config.toml
num_hidden_layers = 9
hidden_size = 192
n_experts = 256
experts_per_token = 8
d_expert = 64
d_shared_expert = 64
hidden_act = "squared_leaky_relu"
moe_layers = [0, 1, 2, 3, 4, 5, 6, 7, 8]
router_score = "softmax"
normalize_top_k = false
routed_scale = 5.66
balance_loss = 0.0156
balance_bias = false
router_logit_norm = 1.0
init_std_router = 0.00649
lr_router = 0.00187
vocab_size = 32000
norm = "rmsnorm"
norm_eps = 1e-05
tie_word_embeddings = false
optimizer = "muon"
learning_rate = 0.0123
beta1 = 0.9
max_grad_norm = 1.0
batch_tokens = [65536, 131072, 262144]
max_seq_len = 256
train_tokens = 700400000
max_steps = 4882
dataset = "wikipedia_en"
Below are experts of layer 6 (counted from 0) of a mixture-of-experts language model. Rows are named up (a neuron's input weights, with its number), down (a neuron's output weights, with its number) and show model dimensions 0-191. Each number is 128 + 24 x the weight over its row's rms, rounded and kept within 0 to 255. Numbers have three digits each.
Before each expert's rows: a language model's description of what the expert responds to; "gets" lists some tokens that make up at least twice as much of what it gets as of all text. This comes from a sample of Wikipedia text that the model never trained on. Tokens count by the router's weight.

# expert 1
It responds to: Main action verbs and their -ing/-ed pieces after subjects or "to", often in biographies and plots, such as played, wrote, make.
gets: "ing", "ed", " played", " made", " with", " led"
up0:162161127146128195134117130103130143137153129129135107124084118134148157126114110112065086135137165118145199113134110107101134110115091098136130113133140094143115119135110164131181182150131140143149155155148134175116121153141135139181096113147093182156090127144144099130091111141128111137164119138135135132109109165101099148137141172097141101102106165106131148100138127101133148145144128138110112156159082135117107124115149121158105127153127131127080137106157114161146092119158155139166151156111101101134158118091111122105136148145087134145139145133098102112124081118097138088
down0:144141091172135141105115106133105078146131148119087133112144152108158155096116119149184155144095157128119104115089137187165121102150149133155132147126147149126108123121123131151122090144138149178087161123153073086130124138108192125121130095120120118121131129156089161118170127145124129134176118139148134143132149154137141165093143142134075093115085147120134141112106149160130115080131144124146054134153118113092141102116130158092115115123105113089097123126145113089095164109124144166148125145119140131109130136110138109138128117125125100157150127140121120062095095143118105134

# expert 46
It responds to: Prepositions and time words beginning adverbial phrases of time or place, like in, on, during, until, after, for over, the next.
gets: " in", " on", " during", " In", " after", "In"
up0:131129114115149112082141156151101132139123159108145113104102103151100126106069146120131146134108129163097132135147155168141092095107127182135131135107141151148136093108114128111139136185134104114122087110108105114123115134084136152120120173155124139082147108135120104140092133163133122139117149102138114145082126132100102104112135130125117095165200128077103141168136125108127157126106123131104079150109137109129149099150149125103085123143154141146111118116146111094171168159133149160119117148103117131104162147096119139138107139136124141141085136116127058141067100155100080126
down0:138097163154173127094163108137143093149118182127107082131117124150109144127110140142162106140135125115076121126139148125188097118158140144138096133131095132115096136146105133135125138112135148145102145091109105102132158156116132108100147129155149085125131147185095110102089147094117136058175131127127110113119125126127112094105112134137172091105143165121110119146150123135131184157146100157123112149119165139154168108170140086140115186143134128162111121165087109111129139144118140154116148102094145104153165141120106169163147130110105115126143163117116139159152097135158141131

# expert 62
It responds to: Pipe characters closing cells in wiki tables, especially election results after swing, turnout and vote figures.
gets: " |", "|", " MPC", ";", " he", ")​"
up0:104149119109133095121089121157129172188140117108073167145116134137159162145089090120081113154152125116135114115165069116114086130149172147124119169131125115162122136122125160149090114146109101140138128140111094155102133130168108123163125150160132140102111145107151089150130125119100105129146125078119177136130135145153146122127121121163132113142097139123110119099112110152086123113121103161128106105146135128107104089123120163089148133063134102135131120115111117093132113129125124137111138132101139141146124082088163112104161120140118108150133146107082127199068151127107134159
down0:076148143152126116108106096162115138137137088117149132166140162133101132133123121161147184141151107111117144126147138115133144140072113106136138146123105139155079134118146140108102142174114133146115112133123166105149095117126150129122109111114157148078180086118088109093114121082135116143140152154131168117139104085144121133146124103141152115223108139152141149153116126137159110134118130116141103150160110153130146120126125135123121115111156086159120121131080112156110148076120123129098140113096101091110126159084157073138119121100122140077157140163095129105127156142109159147

# expert 13
It responds to: Line breaks after headings or paragraphs, and opening quotes or parentheses before song and album titles, such as "Soca Dance".
gets: "\n", " \"", " (", "===", "==", "–"
up0:122126157133100137119128127161109087128091102087123094123111143106109111137136116146144177176138129097149108132121118171114109144123153136149099121123120111144133118157104178125123090184084101119127151082105093135151127097135137124143104185099142135077108115154142117184142156115108105113091112120101153103133147132158137156128149100152104157119136137103164140143156126127106125144113146097136087115168096127129129113114110152134140143152100119114118108103124120179146121150124124130094164112144162161057140184124138125089126187126135142116106125166108088130129131102153131175
down0:125142119155149136145123120103108172128160143099152114140104110137117102116168148120091148111160113125174133134158134094094137123122172103124097078149156113138095156156070147142131130143092118151105101142130138132137080109160121146121113096091146132132139114176120122139143131143124107115145104145143178096157086094163144102128123085156179130157117113142133105116170102099117111101120091123065106126083125158149080176109127103105134155097155071150132122130131130095134143168141170130098136102098135126080161142116111133115138128117087124119124120146117138140103100100116137129

# expert 58
It responds to: Line breaks ending table rows and list items, especially after a closing pipe in election and results tables.
gets: "\n", "      ", "SPS", "        "
up0:110157164149143097128119162135114115133111145108111129118130111136104138106156128113175131124162156147116085105125115150115067081149166160133145149111098114097133125086160144080081117097130123125124113148145143122139144131122104108117121110110103164189112168114122102102128130148140096138117145123166120095145147146148122118082078148104109116125171112138104149146109119176138125092165119119136129092121138103141122130183118112141167086103136120093155183159133119133163116103127115104141127109105119106131154189175121132107147115144115147131097080122159082154111088146119128135
down0:124084107100103141126116088125155135127111088104132136090133117156111156161089102120145124109138104096126094080092149120139110130182090107134111132142163152121127101125142142137146123147137137144093107148077127129166146161119123185171102052109110144118139120096138109081146111117105119126109103119149100125137127184174157108122099154154129134118171108138106117116146140116091144174104144117113144136173113161092133093128123138139120091097131157103167115121124134131144135143143120117154135103111173109141113120155128136130114125108114112110116111094113154118073094136145096067

# expert 11
It responds to: Opening parentheses, quote marks, dashes and the prefix un- starting a word, e.g. (right), unseen, 1919–2007, (PTM).
gets: " (", "-", " \"", " ", " un", "/"
up0:128095167116173120148125166129153170139187153116174119117134124107130111105179125110143152119130135134141145138108114090144115167131103132142168112158135145125132147125172140113143107127131130147110119112134147150074183145131133136074124117126090093162132161077110142091121090085140115143139116104103131121116141131167118155140069106097161110164087143127147183102165115143122138113101147111133143130125133103097141170138139127091112174110153187120094168094137128126148126119126157147125120130148120129116126126115130166125124115099087125150120103145184118108136128129080162125
down0:177136141121105161120168140138142153115164057131105169148163156148130105122112155097147138111130147129144104152113142124146123148089165113106067095123117114155138133139136116136139120132111135132148128113124141137136124149082142122094141150142156112114065119118094107178129166101134087181179120179154157149148102141105133117124167107103088139150089118150152150154111081095167133115140125118127119120142070141110116147103154135168133107157118121125119131133083139109150108125125163203116140117146122153131114105115119112074141134131156137120136123149125170126100114127120127148

# expert 12
It responds to: Word-final pieces of Latin genus names in species lists, such as -alia, -gia, -aria, plus some table pipes and verbs like is, to.
gets: " |", " to", "us", " and", " MPC", "tes"
up0:127127124104098148121128138098135116122095123116115109150102126187122149100125116110128129127103159155099096167126162110145130143108143112119117163127080114102075141111117120108141129126154161092173129111145139105190125108111131134143143138178145117132108145127139132119102152130120120086115107157137143112106128136121134093114136159106140114139167172116130136167150104129142112186109208139098160117121112134125099116135109106151132136148177133151090107096173103124152111123075124088172123101114087155161172115127129145127117142126085136155112157159166093114154132159165168127
down0:139138133135175162101085152104153110120098139144104128143138132066140101101117150135100131165123111127115127117148142140120120109096124119128126135116187113118128135103148122140191157136091070138121135143124122104159169126109121136109084135167101133119149074134102138143103122083123142114104160126123120126116106145141137156115141120169110153115088129131150161139178118129124104113170096145116108080121165097118134133121133106137088153177097189161124142111091158109125136139131091106144169131110124104128144126090103083088099094134098124097103136124104117087140166114131086120

# expert 56
It responds to: Prepositions and verbs that take an object after a verb or noun, such as based on, associated with, using, includes, for.
gets: " of", " with", " for", " by", " to", " on"
up0:140114116137150118102094127131146134166117146124124146100174111128126085147143136146132132113120088117170174107117143087118104150152100129106112145136126192144148169118132104112113083161132158112118134113117168162133146100127101139100147102118126108070113075134173121119116114112176154137127127081126156170081093165100123103107134126159136153100143118114151144148163142132128096156104120148113136165114155099091123099160117116140158072118112101144099120115128120136122120134100114140142104117143152088112130118116123105115143156083110094112086112144153162123108158165194129127
down0:137106174157062115128161157106156158138124094134159107134146169138126124134085155128126138107113157111108093158132132140102125145142163168124132133110151100137142110119115147114097123126133130096182191127125083118057135165122137161125122142100126158132143145130133149088092118129119135092086142123164126103109168112173126176139134110133155132127104103114116150121102141106159111102162096156127096131144139134151106110187114151124123177111136162096168092112111093135123100124126121109106157133127106113117146122134170135101141141160157151142157100168089143128167112137136135141

# expert 39
It responds to: Pipe separators between numeric cells in score and statistics tables, plus colons and semicolons in lists, e.g. 0 | 0 | 3, Length: 2:56.
gets: " |", ":", ";", " /", " 0;", " –"
up0:112131101147167147145101124160090097135144133092155140142111145111158101119123173088147138156174148127140143111149094100153125086123111170134107132114133171120098126138150128120063160129107143151165122128119121141149159112147102129109122147133124084118112133088115144085130149153125067148125141127144124098096089140098092099146130130074118128142118089175125153109131134100162111125145140095133097134106153187143115111134126125137191145112141156137171159145098108131174180123113150104119139118146124121119118160136120118131136122141088075122126177114154118114136166134120162099
down0:141135140131129124129091103184080127103147091131154142143135113131111122102107109150120125152165088134138113167143155169130137141150178159100110122135124125145089167164126129116140096160087100136134100140111157166137130136168137158157139117127125115076133141155129111070170108140159094127122173132148105119126147136115180110104139108155136142173148145153115159092149092150143098099148168135128137151163122148141082147129175146115121123121126132142152140159123118115123096147144085110146110147120144110128082121148092122104162142095099123141090138146138128094112179117084146172

# expert 25
It responds to: Mostly "in", plus into, within, throughout and sentence-initial "In", used for places, languages and time periods.
gets: " in", " In", "In", " of", " into", " to"
up0:112171151102155152150117113098137094093084114130115115151093128112117112115143151115117170131126137092082116110100125125100070158134108129142106097123095122119099137090165131180121125123136121155141104126130111154142130092081150120134122172132114097096118163124050060105124073116126092077081141139160153152158160124143104134131166123117104116187152142099156098119107139123156120165110147124118122118117120167134114130149138108081126139138149127117123145135144135099138146184110121085112135108145134109139137133150101112126085117117149130104096122129113128102147109140131106147
down0:129089161139143114124130140137135101134098137130128087075114139143169137151111129114083117135082158110188159094119099165130139117144153140129100116119087139113105131172108124144129116135139083146152200123178078126080113123129177146126148112126082107145130116128147192152118172139125108118119156127127136149118116109097104110121126125130130129133125141139135170099140111142173145120106149114118122136165108176124134131093092112141127113135125092099105146150136116113113099109110159151121107150112128101159149170165154094123076133153135140097124141142139115130150078112071105143